Below are experts of layer 14 (counted from 0) of a mixture-of-experts language model. Rows are named router (the router's row for the expert), gate (a neuron's input weights, with its number), up (a neuron's input weights, with its number) and show model dimensions 0-127. Each number is 200 + 20 x the weight over its row's rms, rounded and kept within 0 to 999.
After each expert's rows: "mostly gets" lists some tokens that are sent to it at least half of the time. This comes from a sample of Wikipedia text that the model never trained on.

# expert 158
router,202,171,197,207,211,228,247,224,212,216,203,192,150,166,228,196,212,201,229,201,194,176,162,199,192,216,213,213,174,204,203,174,181,223,201,219,183,220,199,199,186,226,224,196,215,254,221,200,186,190,170,229,181,215,183,166,223,208,181,174,183,165,164,204,208,192,199,197,203,210,180,238,198,205,184,219,168,184,240,196,192,217,238,212,213,215,213,198,203,181,227,181,163,170,191,201,165,185,227,197,194,200,193,175,183,207,221,202,219,197,172,202,218,216,169,205,180,209,208,232,206,188,191,199,205,215,220,216
gate0,167,194,215,196,205,262,214,201,245,221,227,210,222,220,238,203,219,207,189,202,181,214,186,204,191,227,193,221,203,180,178,216,214,218,193,177,178,201,190,188,211,182,219,230,199,193,191,221,165,200,181,194,218,186,194,203,222,177,202,153,189,236,152,187,174,221,205,187,212,203,213,198,197,187,160,189,194,193,171,212,183,225,194,213,178,208,231,195,200,208,234,170,186,161,197,167,232,181,207,179,244,241,198,179,207,185,206,191,186,211,183,227,203,205,188,214,227,219,231,216,187,195,184,194,205,203,201,205
up0,171,204,191,216,220,180,235,186,193,247,181,192,204,235,191,195,197,186,190,178,170,254,205,196,219,169,183,176,191,183,215,188,211,193,193,236,221,185,209,189,201,214,192,161,200,233,227,211,195,188,179,165,216,225,220,203,202,197,200,182,214,234,176,159,176,169,172,205,219,206,211,195,212,192,162,224,196,177,204,203,182,179,228,210,217,261,164,172,191,203,186,204,173,214,216,196,208,222,221,201,193,192,207,225,208,191,190,184,207,217,209,200,202,200,190,207,196,200,180,222,180,197,222,229,203,172,233,174
gate1,205,210,220,224,192,243,227,184,212,207,216,173,177,206,207,207,184,212,187,173,210,187,193,240,200,188,149,205,184,214,157,194,171,193,178,199,197,230,199,190,143,223,222,182,209,197,190,198,175,183,189,196,216,212,198,175,201,205,224,177,179,173,211,218,194,163,203,191,202,216,197,183,220,164,199,194,195,236,204,200,164,205,245,216,223,220,221,208,211,175,196,205,170,198,196,230,186,191,201,180,190,198,175,184,185,175,201,226,186,240,201,222,208,183,207,198,207,199,242,215,223,201,200,241,202,206,241,208
up1,200,218,197,226,209,233,198,248,191,225,201,196,219,225,243,205,227,186,216,193,216,231,193,191,197,175,189,238,184,210,194,204,203,214,195,229,173,227,172,184,204,204,156,173,177,214,203,204,195,141,195,183,254,199,163,200,187,195,183,189,219,208,217,255,199,195,194,191,203,207,184,195,186,198,187,204,199,199,187,204,201,181,193,164,161,201,180,172,204,207,185,209,222,179,234,243,220,164,219,205,212,221,187,201,207,216,198,191,198,173,211,195,194,207,189,197,197,199,171,211,186,191,235,199,163,186,190,210
mostly gets: " v", " ch", " l", " rel", " mon", " equ"

# expert 91
router,197,194,209,171,225,202,192,209,221,202,222,144,196,182,258,220,243,201,200,194,189,169,218,167,199,207,216,164,209,180,174,186,184,188,216,234,191,228,205,222,196,222,201,197,230,223,212,209,175,197,205,210,202,195,185,183,209,196,196,217,197,195,188,194,193,175,157,186,226,178,191,221,235,175,194,192,190,215,219,158,205,202,202,223,196,235,237,230,152,198,207,173,228,173,204,182,200,207,222,204,196,192,179,185,195,176,203,203,210,172,203,210,171,215,173,202,238,212,196,221,201,201,172,205,211,203,201,237
gate0,201,198,205,225,196,203,168,167,211,228,191,193,169,209,210,190,210,241,204,222,225,216,166,186,217,186,194,173,192,183,198,220,171,206,199,176,216,212,200,193,206,198,175,176,198,203,183,244,162,222,218,179,179,182,178,168,220,157,226,186,196,207,194,176,197,182,203,191,221,225,225,213,196,222,238,192,240,236,209,205,195,193,196,157,220,225,196,202,178,168,217,186,186,195,213,156,201,182,187,199,189,203,187,206,191,241,231,183,183,207,213,198,220,197,175,215,226,181,183,195,249,213,186,212,223,222,185,192
up0,185,225,188,195,199,198,160,211,212,176,218,181,206,211,226,173,190,197,201,185,208,183,200,184,225,167,208,211,197,214,184,198,195,161,193,209,184,201,188,178,218,185,164,198,200,237,202,220,188,189,218,212,189,243,197,131,198,236,229,206,216,217,203,246,183,197,205,197,223,236,186,221,223,209,196,180,217,235,225,178,179,178,212,198,210,204,189,220,211,227,183,194,221,181,231,192,192,232,197,207,189,244,188,193,198,227,192,176,184,176,197,182,185,201,211,171,219,190,183,195,161,161,170,194,190,204,212,222
gate1,212,212,170,166,199,194,180,222,202,184,231,208,180,194,212,207,210,190,236,205,196,171,204,209,212,217,206,195,182,226,190,207,190,196,213,221,210,220,202,202,196,179,190,200,200,220,205,186,182,161,221,211,181,187,188,183,203,203,220,150,210,199,162,170,238,197,167,208,192,209,228,219,172,174,181,162,151,201,219,181,214,186,194,213,167,198,225,265,202,204,183,189,211,197,245,210,204,208,188,193,191,197,175,231,207,199,178,228,208,197,209,219,183,193,245,184,232,196,217,221,213,203,166,232,183,191,203,218
up1,188,205,211,186,206,199,248,133,185,220,171,169,213,187,214,210,174,163,175,215,214,183,238,175,185,206,210,173,188,212,197,186,189,202,208,211,201,211,178,211,177,220,184,190,151,201,217,219,206,207,201,215,197,201,207,226,197,217,203,210,207,208,214,207,224,217,192,179,211,183,208,217,182,239,224,216,211,183,216,214,211,176,206,178,226,193,238,193,164,180,230,156,199,197,182,193,202,176,223,193,194,209,195,186,179,229,223,163,170,217,178,209,201,191,201,216,207,257,208,175,187,193,190,202,215,230,214,218
mostly gets: " century", "–present", " ago", " However", "°E", " pm"

# expert 30
router,190,180,219,206,215,187,206,239,202,224,235,181,169,159,228,235,233,199,199,209,234,194,187,185,196,202,183,189,190,190,220,203,184,202,193,217,199,222,187,196,196,210,252,152,195,230,206,205,184,210,196,220,200,220,172,184,236,195,228,209,186,181,188,205,195,185,185,199,194,205,174,232,213,215,221,182,186,185,175,179,207,241,208,191,220,212,204,219,203,198,250,164,215,194,184,232,221,174,221,186,169,189,207,157,168,204,213,209,181,194,172,172,194,221,190,186,197,205,197,218,179,199,179,212,176,236,188,194
gate0,247,168,179,206,226,173,217,169,190,208,200,184,247,165,206,228,201,217,210,218,218,226,218,178,211,199,223,209,197,226,218,231,198,206,222,197,207,162,165,230,200,167,198,217,208,213,170,229,183,201,197,211,187,178,191,195,212,166,194,218,203,208,213,192,222,208,153,179,196,181,209,225,205,201,204,187,208,203,171,188,172,216,219,162,181,194,214,183,160,157,230,234,203,215,188,202,199,238,196,210,214,170,201,189,234,187,200,205,211,190,167,206,211,198,181,166,193,205,182,174,210,208,192,192,222,206,199,214
up0,229,208,180,168,194,174,202,205,222,185,216,213,203,222,210,216,179,251,177,233,197,189,229,214,214,225,178,251,182,177,207,168,222,209,179,210,186,184,187,214,235,186,187,195,182,229,203,193,170,186,201,217,171,232,165,217,182,193,180,192,195,218,214,207,225,213,142,198,212,231,207,205,180,180,234,200,172,196,221,214,233,200,190,205,191,199,194,200,192,194,174,177,222,195,173,174,224,200,174,191,226,192,230,205,208,221,179,225,218,209,200,224,206,233,200,188,180,175,188,182,213,200,175,180,189,208,180,191
gate1,153,204,190,232,231,152,169,199,208,210,253,215,218,187,206,204,197,207,178,188,165,190,200,186,201,219,163,206,196,211,194,210,195,228,196,175,197,214,203,209,222,196,227,195,232,191,176,155,204,209,205,183,198,166,206,187,253,183,202,177,201,225,173,176,189,188,203,203,176,226,208,149,205,217,205,215,214,233,191,179,202,199,214,171,229,184,194,195,206,210,213,179,209,193,211,204,190,238,188,212,199,191,187,183,190,182,193,229,182,203,215,222,184,196,203,181,212,206,255,172,188,228,189,194,184,230,220,188
up1,214,205,169,186,205,189,220,203,175,192,169,195,181,201,211,216,183,227,255,232,181,220,187,191,237,161,165,151,219,231,196,192,180,210,185,197,217,196,174,207,210,204,226,176,191,202,189,202,163,195,184,199,188,202,188,218,207,212,179,177,225,187,181,178,203,199,188,238,212,194,216,233,198,218,212,225,198,203,199,216,196,219,241,209,197,233,192,206,210,223,186,204,202,203,216,188,156,194,207,178,217,169,184,216,201,238,183,208,231,209,235,212,175,231,221,205,171,175,201,212,172,182,228,190,171,195,195,181
mostly gets: " J", " L", " pl", " l", " j", " Bl"

# expert 111
router,196,182,226,172,233,196,206,209,204,214,213,204,195,176,206,231,209,190,206,223,220,190,208,180,162,194,204,175,196,174,209,210,153,198,204,184,194,231,190,207,192,209,246,208,226,197,208,201,189,184,197,208,163,220,207,202,217,179,238,167,225,184,174,148,192,165,181,195,191,204,202,222,213,175,233,225,191,202,198,176,208,194,209,197,222,178,214,193,194,230,182,186,209,199,212,234,213,207,257,222,166,171,180,200,190,192,225,194,197,204,184,209,183,227,208,184,170,192,193,222,192,248,186,185,239,201,180,190
gate0,195,199,199,169,200,221,197,235,207,195,186,203,177,214,199,177,188,243,193,227,189,231,206,223,243,168,215,200,196,212,202,188,173,183,223,194,223,169,201,198,192,204,218,191,212,217,218,219,157,196,228,191,197,203,181,194,192,182,205,229,189,193,206,216,190,180,201,194,203,183,175,242,182,191,243,195,201,233,225,194,194,205,220,188,194,181,221,233,202,208,194,230,205,205,166,199,230,225,202,199,195,165,196,186,153,183,185,191,213,224,163,218,192,147,204,180,170,231,182,208,163,198,213,213,211,219,196,158
up0,180,196,196,199,183,183,202,182,205,222,182,221,198,225,192,198,220,181,184,180,167,226,224,208,214,207,166,205,225,187,216,170,218,226,179,203,210,180,197,218,229,212,165,196,210,178,186,190,206,210,258,229,207,233,200,220,183,200,200,186,175,201,220,231,225,156,178,208,206,193,182,228,169,214,169,177,174,190,193,189,211,179,182,212,196,210,218,207,194,152,209,173,196,185,207,180,219,207,217,176,175,232,189,228,225,210,232,195,186,213,182,153,223,207,211,229,192,182,238,196,206,185,186,211,219,204,187,228
gate1,188,167,210,191,200,198,203,184,213,217,211,213,194,187,231,192,164,211,174,183,227,186,221,250,214,218,206,193,223,221,209,200,205,223,193,164,151,216,219,189,203,238,179,180,193,176,217,174,197,219,199,202,196,187,177,255,202,196,190,164,243,214,208,194,230,166,197,205,219,229,219,226,163,227,186,183,204,186,221,181,201,178,199,193,189,198,211,170,180,200,210,183,177,194,203,222,178,199,212,163,214,193,197,224,202,189,222,216,202,159,189,172,222,176,222,197,200,198,214,190,189,219,195,203,224,239,233,197
up1,208,169,231,205,233,220,179,187,191,184,186,226,186,221,177,214,167,210,188,201,194,172,240,198,200,215,194,171,206,192,165,212,177,169,222,173,210,183,161,195,203,219,233,233,212,191,191,205,221,200,206,208,181,188,222,210,200,182,202,198,212,171,191,225,219,172,197,178,198,209,227,211,205,178,195,226,204,194,180,196,201,196,202,187,196,221,205,184,213,243,254,207,163,212,229,177,192,215,208,218,174,236,157,195,188,176,201,191,173,165,218,233,206,225,202,235,224,199,202,231,188,211,176,177,193,217,187,186
mostly gets: " (\"", "ν", "ا", "ι", "α", "ο"

# expert 83
router,193,186,185,191,210,171,236,198,198,189,173,174,195,211,219,220,241,189,241,222,200,133,197,194,192,189,211,195,187,175,218,166,167,222,218,177,198,214,194,216,198,196,206,202,207,214,238,205,187,216,206,197,181,215,186,177,232,166,221,168,211,184,204,156,175,173,186,210,209,227,205,234,208,201,211,196,185,212,189,185,216,194,215,214,229,202,241,188,181,204,218,204,209,212,211,206,218,215,192,209,188,163,189,188,193,211,221,203,175,159,178,173,180,234,204,209,194,233,184,235,211,190,209,207,220,243,188,202
gate0,214,223,204,212,202,188,173,187,215,195,188,196,197,167,208,196,259,226,184,237,197,207,202,195,184,221,139,206,190,168,189,195,208,207,183,227,209,225,213,202,195,222,182,201,216,212,229,203,200,183,202,184,218,206,218,205,185,188,175,195,197,202,208,227,197,169,218,172,201,189,187,189,195,196,196,162,225,211,239,198,197,178,186,161,189,217,226,204,165,177,218,212,193,221,237,225,204,200,208,175,212,164,163,200,225,208,215,183,191,236,186,177,143,201,218,194,202,183,212,199,231,191,195,208,169,232,215,222
up0,164,206,227,181,209,185,205,205,185,205,172,185,185,206,157,206,177,185,223,172,204,184,221,208,195,203,196,232,198,193,207,199,157,230,164,232,207,177,206,209,177,184,244,177,202,202,162,198,188,235,220,185,203,246,204,200,205,188,191,183,188,215,234,202,227,182,192,193,197,227,174,194,197,164,208,192,153,195,215,229,185,197,200,236,240,203,171,217,232,188,198,175,223,185,223,218,196,193,234,224,192,176,200,182,230,207,228,209,182,200,187,204,193,192,234,195,166,184,194,207,210,213,195,222,210,200,183,216
gate1,168,181,200,187,231,232,190,153,175,192,224,180,201,200,216,203,238,174,193,175,193,152,221,200,199,201,200,234,188,199,186,212,185,198,211,187,189,225,181,203,187,183,183,194,217,216,218,204,235,233,123,209,204,222,173,206,200,214,215,190,199,186,195,182,208,213,161,168,189,215,194,227,223,219,199,189,212,214,193,186,190,222,219,216,196,193,226,189,191,193,222,229,212,189,172,213,237,161,188,160,187,202,215,207,208,203,209,195,170,196,205,228,234,208,226,199,179,192,176,203,208,180,204,187,219,189,174,205
up1,202,201,209,182,187,226,196,204,177,166,222,225,186,219,191,195,157,245,192,201,240,231,210,194,206,246,206,199,203,198,220,195,201,203,181,190,189,162,178,198,247,193,168,208,188,213,227,191,165,173,211,191,199,235,214,181,221,211,176,223,187,248,180,221,195,198,157,163,187,217,177,205,197,210,163,213,200,211,185,219,220,224,185,224,184,204,211,216,217,182,206,161,214,204,199,190,206,179,177,217,195,182,221,197,207,195,172,209,189,204,198,209,206,169,195,199,164,220,245,193,184,185,218,215,187,219,202,208
mostly gets: "qu", " &", "/", "к", " ×", "ologist"

# expert 43
router,216,167,208,163,191,205,196,212,225,193,209,150,195,186,228,208,216,200,193,212,203,185,171,171,182,179,197,163,211,201,222,188,173,218,176,198,199,229,207,227,188,223,246,229,204,200,218,227,162,200,212,236,156,245,172,192,217,199,203,211,197,191,192,195,200,163,177,207,218,193,218,195,198,183,224,212,181,218,249,166,206,202,217,191,208,210,230,205,173,208,195,177,200,192,179,215,217,200,233,179,177,172,204,208,208,176,218,210,210,197,206,199,169,223,194,223,219,218,155,180,212,192,187,186,189,212,185,214
gate0,196,175,205,222,167,146,237,186,204,191,203,223,200,195,183,147,215,181,210,202,240,204,170,209,211,204,209,176,227,193,190,201,185,203,169,200,192,207,193,235,201,187,177,213,211,194,218,215,183,198,207,244,230,213,231,174,203,229,184,228,168,200,212,204,221,190,182,156,203,184,215,182,198,198,170,182,188,216,177,228,209,238,211,207,219,211,203,213,242,166,204,177,180,197,232,211,180,197,209,200,211,189,217,219,204,203,203,216,197,191,213,162,198,206,189,220,202,212,213,143,174,181,199,186,178,188,210,185
up0,208,208,206,201,198,194,239,199,182,219,221,183,197,215,231,181,216,203,181,196,205,189,173,209,194,214,193,209,189,194,185,256,197,201,206,234,194,192,194,170,218,206,233,190,215,190,203,217,185,209,198,189,171,202,143,208,212,200,248,185,203,194,199,226,154,199,213,168,175,175,208,211,184,203,172,224,188,194,213,213,173,199,181,207,165,208,202,209,198,194,203,212,196,196,184,200,216,188,238,192,156,237,201,178,163,175,190,189,203,251,191,234,235,198,181,180,241,210,184,197,178,191,236,201,188,199,215,173
gate1,197,212,237,170,176,163,219,191,175,153,204,238,195,210,208,194,238,199,191,213,175,187,214,194,163,210,208,213,217,224,207,163,201,220,168,176,190,189,198,204,216,215,184,213,193,204,199,225,207,214,266,237,177,189,195,198,195,187,195,201,178,220,189,197,203,211,193,211,190,206,224,228,178,165,212,212,193,213,200,197,177,191,181,186,199,191,179,250,237,227,162,190,211,190,195,218,239,219,211,220,185,207,181,190,199,200,187,230,222,162,238,184,182,204,198,194,196,212,223,196,177,193,185,193,204,178,202,170
up1,201,187,213,200,156,193,210,200,175,178,222,235,204,198,221,156,200,179,219,231,194,226,197,216,186,225,166,183,199,196,198,182,171,196,196,188,206,166,249,177,199,204,191,205,209,205,182,224,188,220,198,208,161,206,213,217,175,221,177,190,183,203,199,203,191,192,200,252,174,204,208,165,215,222,221,216,195,215,195,197,183,189,194,208,178,213,220,187,227,196,205,207,164,248,202,226,225,174,154,215,203,192,188,214,196,198,206,200,214,200,214,204,180,178,207,231,241,246,219,217,215,205,207,191,170,172,169,206
mostly gets: "ا", "feat", "loan", "also", "ο", "Billboard"

# expert 131
router,184,208,224,163,227,189,218,187,217,211,208,175,202,174,222,202,227,196,215,204,225,212,206,176,190,189,188,182,199,167,229,190,158,185,210,199,205,217,179,201,177,197,215,180,225,216,217,192,221,189,201,215,188,242,196,199,231,202,227,178,188,170,172,159,219,146,182,198,208,216,196,212,215,182,200,203,196,192,183,203,208,200,199,193,253,231,200,200,195,202,179,169,242,211,226,258,216,206,220,208,212,166,189,196,197,197,199,188,221,195,160,215,189,245,206,188,179,195,198,200,224,192,191,217,236,216,188,219
gate0,208,177,199,233,227,218,223,210,169,204,233,201,171,172,181,227,213,191,236,212,175,181,172,213,202,171,215,207,186,228,215,205,203,175,167,181,223,210,176,197,191,203,239,192,230,194,184,213,200,204,176,175,179,174,197,217,207,208,183,213,180,211,203,221,217,170,242,190,216,195,186,189,191,193,215,173,213,189,187,200,161,196,210,223,217,189,207,195,174,203,242,213,233,175,234,210,192,195,223,185,234,170,174,202,170,210,165,181,180,167,188,219,198,216,218,197,227,234,206,203,196,192,220,212,204,166,179,190
up0,188,200,179,196,209,230,189,180,191,176,225,208,225,199,197,218,219,205,222,213,216,191,188,200,246,212,176,227,182,206,176,192,209,230,208,183,196,182,183,186,215,182,176,206,228,186,208,211,209,226,170,195,220,187,186,184,182,184,200,200,185,203,177,204,194,229,224,227,234,225,206,179,153,192,209,180,175,170,197,221,185,184,210,196,207,197,170,178,213,208,220,211,217,177,202,204,171,236,215,220,173,200,234,195,187,163,244,195,173,182,213,225,178,193,236,202,218,215,239,196,212,213,203,230,180,160,155,216
gate1,191,243,215,212,184,194,168,211,217,228,243,245,212,199,190,220,193,193,236,199,192,215,186,181,199,176,192,207,161,216,180,213,164,198,229,189,202,221,197,248,209,183,173,202,202,180,227,200,190,194,193,195,214,179,194,203,204,177,201,211,178,221,211,163,226,195,209,185,164,228,190,184,168,202,206,165,191,223,221,178,194,172,198,179,206,180,206,208,254,210,184,197,233,168,184,203,176,190,198,201,223,181,211,201,203,197,167,220,198,201,215,218,189,219,169,230,163,208,212,245,205,211,209,210,185,184,207,204
up1,156,198,211,195,206,200,253,189,206,243,233,181,210,201,218,204,200,167,166,227,171,211,213,202,207,227,209,186,194,204,181,193,211,208,234,190,179,189,184,163,221,216,230,203,166,198,229,188,176,191,202,242,205,197,187,236,208,200,183,206,191,164,206,190,201,194,203,221,214,203,199,207,219,199,173,203,167,196,173,219,211,178,213,247,184,195,201,179,209,221,214,223,174,233,174,189,202,200,197,195,169,181,201,222,195,171,198,185,197,202,204,179,234,199,209,212,175,174,226,215,199,212,184,152,198,171,235,196
mostly gets: " (", "(", "′", "(s", "″W", "″E"

# expert 8
router,200,185,203,187,194,174,215,214,201,194,209,183,177,201,278,197,227,214,181,211,209,192,199,191,160,179,206,167,201,172,226,162,151,214,177,190,156,227,195,186,225,225,218,199,216,205,216,204,175,193,213,209,172,201,153,165,251,217,220,188,211,179,202,199,202,178,174,190,204,190,214,200,199,224,202,217,196,207,213,148,211,200,205,216,194,211,224,229,182,210,185,207,199,185,201,217,198,204,222,214,203,201,185,205,199,173,198,198,212,195,173,198,185,209,190,202,234,213,184,216,241,191,195,184,216,240,188,209
gate0,181,218,193,188,177,176,203,185,191,259,220,210,200,226,221,205,217,205,194,179,239,189,181,187,219,199,203,182,207,198,175,221,181,215,205,205,200,183,229,184,197,218,214,186,235,183,179,211,226,177,215,205,211,220,243,204,172,203,207,199,168,252,176,195,160,205,192,187,161,187,212,234,190,190,191,177,192,218,195,195,209,195,208,208,161,199,201,176,177,192,189,241,213,197,177,205,198,226,201,212,150,172,202,200,199,181,205,178,223,197,203,200,257,221,208,185,206,160,202,177,200,200,182,183,213,218,198,231
up0,209,194,154,217,233,177,186,223,210,180,199,195,175,212,185,211,218,207,204,160,170,198,205,148,201,225,194,214,182,251,228,202,202,199,207,224,215,213,204,216,208,217,207,201,185,211,239,186,178,173,208,195,212,220,223,202,218,207,194,182,236,180,198,195,211,202,201,188,166,191,208,189,200,205,190,213,194,162,190,219,154,232,190,213,229,180,195,187,189,177,207,200,209,150,145,234,171,190,179,197,220,205,204,226,200,198,183,207,193,181,240,202,215,212,203,183,205,210,193,214,220,223,208,169,162,206,188,216
gate1,237,195,218,164,204,182,234,147,190,186,196,199,169,200,252,232,241,224,187,199,187,215,196,215,187,201,204,170,198,184,184,230,193,213,185,182,237,179,210,222,209,233,223,222,229,214,193,175,174,203,209,193,194,195,183,180,190,194,181,186,240,183,191,219,167,184,195,222,220,201,232,188,219,217,206,220,180,200,215,177,185,156,196,194,216,187,209,234,199,173,175,246,196,192,202,205,214,195,209,182,217,207,155,183,183,201,208,221,197,177,228,206,183,227,189,206,192,208,208,187,193,190,210,190,220,175,211,200
up1,179,191,203,232,173,159,195,194,212,229,184,172,209,217,181,190,226,212,233,208,174,188,193,200,224,211,186,210,209,200,213,206,213,196,243,210,216,216,179,165,200,206,241,197,227,204,225,232,200,186,194,223,216,180,216,209,193,190,197,231,200,194,170,196,202,222,223,220,204,148,207,166,217,217,183,177,186,206,193,242,184,197,212,194,209,194,201,196,213,220,209,196,176,176,239,172,192,225,184,207,226,147,203,233,199,170,204,165,210,197,176,192,205,239,207,179,161,178,191,194,173,195,196,207,197,186,228,216
mostly gets: "14", "12", "10", "13", "11", "29"

# expert 50
router,191,193,222,158,218,218,212,222,216,182,178,208,203,202,203,166,221,209,189,229,208,178,189,174,161,170,234,182,192,158,212,205,189,188,213,228,153,217,201,195,200,192,183,221,254,208,205,216,173,154,223,223,199,228,187,188,214,189,225,170,196,189,177,181,230,205,220,199,181,206,194,205,205,206,214,233,202,175,219,180,205,180,205,194,188,212,232,211,187,211,200,189,205,183,212,212,195,219,234,242,217,168,165,178,196,200,236,207,204,187,175,198,229,218,204,225,200,183,189,229,180,215,190,193,213,212,191,174
gate0,221,185,185,190,225,227,219,224,225,187,204,203,219,249,208,172,185,194,208,221,221,200,183,201,221,187,211,221,177,197,214,253,214,205,199,212,205,191,218,223,201,171,196,178,154,187,222,208,175,178,200,189,199,229,181,197,177,191,190,177,171,217,213,214,228,192,193,226,192,185,192,225,191,215,197,266,226,205,227,198,187,181,157,200,199,215,194,207,182,193,165,190,194,194,183,232,175,183,182,172,178,224,193,212,211,214,220,248,196,170,190,195,194,209,203,205,153,205,212,188,169,203,211,182,184,196,179,195
up0,213,180,163,221,183,240,209,208,198,223,197,212,199,205,188,202,187,207,150,186,215,205,202,237,227,209,204,182,188,202,179,153,211,201,199,163,230,203,191,221,214,187,205,200,239,204,228,187,209,204,233,195,211,212,185,217,227,195,240,194,158,196,176,160,199,162,195,211,193,221,222,177,200,238,232,216,217,203,209,211,209,205,182,179,180,201,181,217,219,182,170,191,210,193,207,193,196,143,179,199,213,224,201,190,225,201,185,200,201,178,206,234,219,219,196,175,189,214,203,185,190,206,182,217,230,182,154,200
gate1,174,207,209,197,196,213,204,223,191,225,196,173,203,212,212,186,171,166,227,245,221,188,211,225,178,224,209,224,169,187,180,214,191,178,190,240,197,219,196,224,219,181,220,194,178,250,172,201,192,243,201,192,196,206,164,206,190,196,221,219,169,216,219,201,186,192,211,211,210,185,185,174,170,202,146,203,206,221,194,217,217,163,226,190,178,198,205,181,222,216,198,204,188,211,178,196,239,182,207,199,191,238,192,180,214,229,182,205,177,193,195,207,197,226,206,176,194,179,215,198,167,220,203,183,238,205,220,162
up1,204,205,219,204,201,186,206,227,169,210,200,184,175,204,202,218,254,198,197,207,195,237,250,184,191,190,196,191,202,196,215,179,201,182,218,214,198,182,163,178,206,209,218,168,209,149,239,184,219,205,214,176,197,223,214,192,193,190,228,189,203,230,171,200,214,211,194,199,223,195,197,197,221,201,166,165,189,225,180,203,246,153,218,224,175,205,210,226,192,200,180,239,225,210,209,189,187,198,228,202,202,179,198,194,155,232,177,173,188,198,228,183,198,203,203,202,220,162,192,164,221,198,205,185,199,194,217,196
mostly gets: "imin", "velop", "ple", "ecess", "ument", "iet"

# expert 6
router,183,189,225,202,192,200,215,225,182,236,207,165,190,153,221,224,209,199,221,208,238,192,206,169,204,193,216,201,175,177,203,174,188,191,226,214,184,243,191,200,204,214,223,180,187,228,200,215,157,177,211,190,197,225,199,182,221,195,208,221,191,183,198,184,169,165,181,199,197,198,172,212,247,225,204,198,194,196,175,171,231,236,199,189,222,218,233,208,203,215,195,173,205,204,187,238,218,175,238,208,199,195,180,189,183,186,227,227,198,204,191,175,171,211,191,181,200,230,183,185,232,226,183,205,182,231,183,215
gate0,180,230,216,188,198,220,181,208,182,215,190,195,191,199,185,228,196,173,173,206,183,181,231,179,199,227,200,165,184,226,242,167,224,219,181,181,213,208,197,170,208,182,209,195,191,208,226,185,216,179,221,199,205,206,165,181,194,181,228,198,191,195,192,203,202,164,173,212,199,172,192,216,222,241,221,161,200,197,174,179,234,176,227,220,230,163,200,179,195,206,212,209,214,227,239,180,217,234,197,206,237,170,174,218,199,211,205,197,210,198,196,167,202,231,223,185,224,214,199,205,214,176,228,189,221,200,169,183
up0,179,190,185,220,202,209,222,183,212,212,199,197,226,207,212,230,208,217,210,196,171,189,184,212,184,189,229,220,175,208,197,213,221,199,163,171,191,187,178,192,218,175,202,236,211,198,213,203,201,170,211,199,195,183,244,196,176,215,198,195,229,215,226,214,182,199,201,174,215,167,194,200,214,207,177,190,195,194,228,198,240,221,215,215,214,155,169,175,224,211,213,196,173,181,231,221,206,189,167,220,224,213,194,186,164,188,199,147,214,215,180,198,204,201,231,188,220,183,221,218,207,221,207,147,232,201,160,171
gate1,222,198,246,204,224,193,175,214,193,207,195,159,186,223,216,210,168,210,190,208,214,168,206,214,187,172,190,189,207,201,172,186,205,221,180,183,228,198,198,232,212,153,178,212,190,226,190,212,194,200,205,222,176,177,182,195,206,187,188,206,192,178,162,186,170,203,200,184,201,201,183,203,196,181,190,193,230,183,192,195,209,231,195,215,190,232,230,221,231,204,196,177,180,213,207,229,183,201,213,166,217,201,179,153,185,203,213,186,231,220,239,186,210,203,222,235,172,238,184,211,235,241,212,179,205,176,205,231
up1,201,177,200,202,186,145,218,175,169,223,204,225,211,216,190,224,220,169,211,167,200,203,205,220,210,195,184,203,213,192,174,222,205,182,219,186,178,186,195,233,225,161,170,231,230,212,231,203,176,198,175,203,165,217,215,192,192,218,194,209,196,199,215,188,169,218,170,198,214,183,189,198,192,184,218,195,171,221,160,226,183,211,215,214,197,222,178,228,216,220,170,204,159,201,229,190,204,194,206,212,155,228,178,182,183,216,208,210,217,223,173,229,175,204,199,167,180,207,222,212,194,229,218,190,217,185,205,175
mostly gets: " K", " Y", " Th", " J", " T", " B"